config = dict(
    num_hidden_layers=10,
    hidden_size=224,
    n_experts=128,
    experts_per_token=4,
    d_expert=64,
    d_shared_expert=0,
    hidden_act='swiglu',
    moe_layers=[0, 1, 2, 3, 4, 5, 6, 7, 8, 9],
    router_score='softmax',
    normalize_top_k=True,
    routed_scale=1.0,
    balance_loss=0.000258,
    balance_bias=True,
    init_std_router=0.0281,
    lr_router=0.000241,
    vocab_size=4096,
    norm='rmsnorm',
    norm_eps=1e-05,
    tie_word_embeddings=False,
    optimizer='soap_variant',
    learning_rate=0.00554,
    beta1=0.95,
    beta2=0.95,
    batch_tokens=65536,
    max_seq_len=512,
    train_tokens=367700000,
    max_steps=5611,
    dataset='wikipedia_en',
)
Below are experts of layer 4 (counted from 0) of a mixture-of-experts language model. Rows are named router (the router's row for the expert) and show model dimensions 0-111. Each number is 500 + 50 x the weight over its row's rms, rounded and kept within 0 to 999. Numbers have three digits each.
After each expert's rows: a language model's description of what the expert responds to. This comes from a sample of Wikipedia text that the model never trained on.

# expert 19
router:560498424514535552462421485514580506461518573359553410571517458438531438440480436512439447433526504515477508459522524418396505557509507478468441513422423410525486519448528475526467433492480551494567484507422490522498551560525495488528467472517482444476525543482547458493472527549440484382498467462595575488503464549555528436427433503439
Leading digits of numbers, especially the century part of years like 20|22 and 19|52, plus ages and counts in tables.

# expert 20
router:481463576511509414476586518518507530462460484506448425454461463471491512489398488470487567384494576533472465542470411524567560547554465460540474398525463458427439540507472560444492433572463519531494493520490484538492510490504414493431580593431511561540578529460483446454480520520411524486513529519491496474484480442481458444560552553497
Inner pieces of non-English names and words, often Arabic, Turkish or Hebrew, such as Y-eh-uda, ib-n, U-z-uncarsili.

# expert 40
router:513469570431442495530463534479481453540468490460460503535532559455525495547623507568548444485472472488474436570468502504543580512455382504443409566507513494495424415467496576451525565436452408447426485487412480574430497554480521421537535496446506487463420461412466585508460509442519433572473570534449540504493500535554456473554445491431
Inner pieces of long, mostly Latin-derived words, usually followed by -ed, -ation or -ing: incar-c-eration, emanc-ip-ación, app-lic-ation.

# expert 21
router:543498576503516537513534536512441607483463492450503486390603612547465514525507498420462507509573500572513514502417550494516547520388471556512548387587547450494551629498471577372511469448533555590432483531557519526588538550493465568516483487526492554406487443425494467543443592546496450438472522488414504483495589514538465468489501541452
Table cell separators in sports and results tables, plus early word fragments like O-ce-an, Batt-alion, Trans-l-iteration.

# expert 38
router:438513508510483472574458485518492577422453464476477538547510555498455507541580428565581478465472524489532443577437479533554516528432484499471553568542489451512447546528517392518444532493483401513507444516424555613450557546440483512481439558614547563549525505473479471519403504503584427536467556485522512482420525550486535472545447513558
Middle pieces of common English words, such as loc-om-otives, vill-ag-ers, spect-r-um, syn-ag-ogue, dissem-in-ated.

# expert 46
router:533463407555425540536457472533531522452476570574504556421487552556571486454393511443440457445496518534516539524434596464556442576414498508476527509447517511452527482568386552471495522438562569552501495527445509454460455566545444467526547403512611543465436427562518466498530560454484527507538589500509504532473514401525492483454450553427
Pipe separators and punctuation right after numbers in data tables and sports statistics, plus dashes in score or year ranges and ordinal endings.

# expert 60
router:587474491490569580521528448475449542507570511503613402499473459435509498471495485437459531556455427477510394479514457532479512448433577482444527569506501501510511479585422559543487412507503600465512514454432391455472529457574617532428550512549509525388424512421450471412500496516476502434470512450548502617533508500489453515417451506476
Numerals and number words such as seven, several, 13, 19, plus the colon-newline opening a list.

# expert 36
router:399495563570420528508492404548469469492580507554532576491447500575459458499440492480467505449560507516417536569475467541414574529582475500448564443496553549510500485501589472480456456505501518445549466515503518516574442479459538561433572496586502486440426547554554492454547530524477528554497573512461471448513478475492553501556543460450
Commas in running text after nouns, clauses and dates, plus some and and dashes, as in Tobelo, Indonesia; December 16, 2019.

# expert 62
router:526526564553558523509539452529563454409501613565580486522439520551593527493553546465485506507548477506514502462586508530443435570556452524523551493432553498609504490460505492512553554476525431515493407509408547481501463568465483531540486448520485456570551503528454543500425456441477533590414376476532485524507509431421467522459466439433
Common nouns for people, places and life events after the, his or her, such as family, life, village, team, children.

# expert 8
router:492550517532541459563359510530507476535552589507439542574579469475495499486467512533535551491538465380508459529405516526525478510409575442511459574553510522511442588540466510426513482546469467417430431526514498551539567558541555491499506468528454479457514565453528586443433553519508494569515455508371613473502464467450604507454481440541
Middle word pieces in prefixed or compound words like Pre-season, Sup-reme, Interst-ate, electric-al, plus Family in taxonomy lists.

# expert 58
router:431552575523587547503453522451472545534495479559546455396551487526494391523465450456466517425452448508492590467547441503487492473520450481441404547429554538549601488489439536518605530440504493526445440592574562521508497450551442461530485564556503579521469464589588594574475555520469526475522559426550499570464452599512550466463519503455
Commas after the day in full dates such as May 30, 1951, and sentence-opening adverbials like In, On, As, While.

# expert 28
router:455547460396532457466439550373503497469522558525568464432507440513569403521457491595539459463534495497482560435510429472480545528534435621551463435438449465543508507455399442478454505467437562557568512653463455548576493541551446484503581499578584499423577376539562405563408493554484510479532558441516427515522476567423472538478480440502
Century digits starting a year after in, a space, a date, or a dash in ranges: 19(24), 20(15), 18.

# expert 12
router:510509504527563537617518487453431447514554613485506511497475551442495565572478559505547452515481485458478527522522489450477438484552541540484544553555412576408502516518535493440483588443463472497473547456550466439595567537558480447524469468394529490494516494549455488532457560479460598549560447459540531443494490529507490590533530551513
Mostly the, The, and possessives like its, his, their, opening a noun phrase after prepositions or at sentence start.

# expert 33
router:509458436452507470533492594512480507452547532505476496516496542546533507500523465475520480437552485431435522541553467467529542442402435458474508491429403525543539491507542493495618480485451433513447521373437447448480479517503536421469427483467453509486520511438453431501453510483586462475489553572427468482585441592509501528515409461477
Single opening letters of words, mostly p, also n, f, v, often after a quote mark: "p-hysically, p-ilot, v-inyl.

# expert 4
router:559408574481500523533604646534479407486490488491473454535506412514465582405460451555586481539454500518497353547495506445533505514559604419453534505527425438468463501471591444496502461417468469506364562494483586530459547528441532547420481463446482513502462563535545451473567521481471558512546422494512549480569537449450397561470485499533
Articles and possessive determiners opening a noun phrase, mostly after prepositions or verbs like set: the, a, an, his, their.

# expert 57
router:483534556523561534513480467534521616522545551563569567515535493494554524529545479575571445556496478506563460448533423504507504518519553547531518504498505507440465549538379505504588495562528486536447456608563441428392453543576495513425561458524559545460466499383489594563599466509489477532515394573533449455585425383398469453469405534541
Pieces finishing common nouns and numbers, such as twent-y, e-ty-mology, com-mercial, cre-ation, plus story, father, mother, same.

# expert 31
router:392444507465539528526506463514518444435521361466519424487469449438465562566507513584487511568488539511512551483434541513292464531444473601469400528548489446543477462432521590458428530570580567513459486451497496457406554388557481474500525578453523488471525485533421527551472506464512522459514434496360484472488506433454480444567495561535
Closing parentheses after birth dates, commas, and subject pronouns starting clauses, such as It, They, which, who, before is or was.

# expert 29
router:472474458500507487534478487487523498430506504438573535485485505400520536553544438429523588566536449517482505581450468578472480574499461546551599538513435515600508541473458596442573462526612515449513547514479479528555555446472472472541458429513420496497421462489485494562441445480508411550537542433505557488480491482493548481600500478440
Section words after headings and infobox fields, like Sing-les, Sp-ouse, See, Notes, plus verbs and linkers such as as, would, include, stated.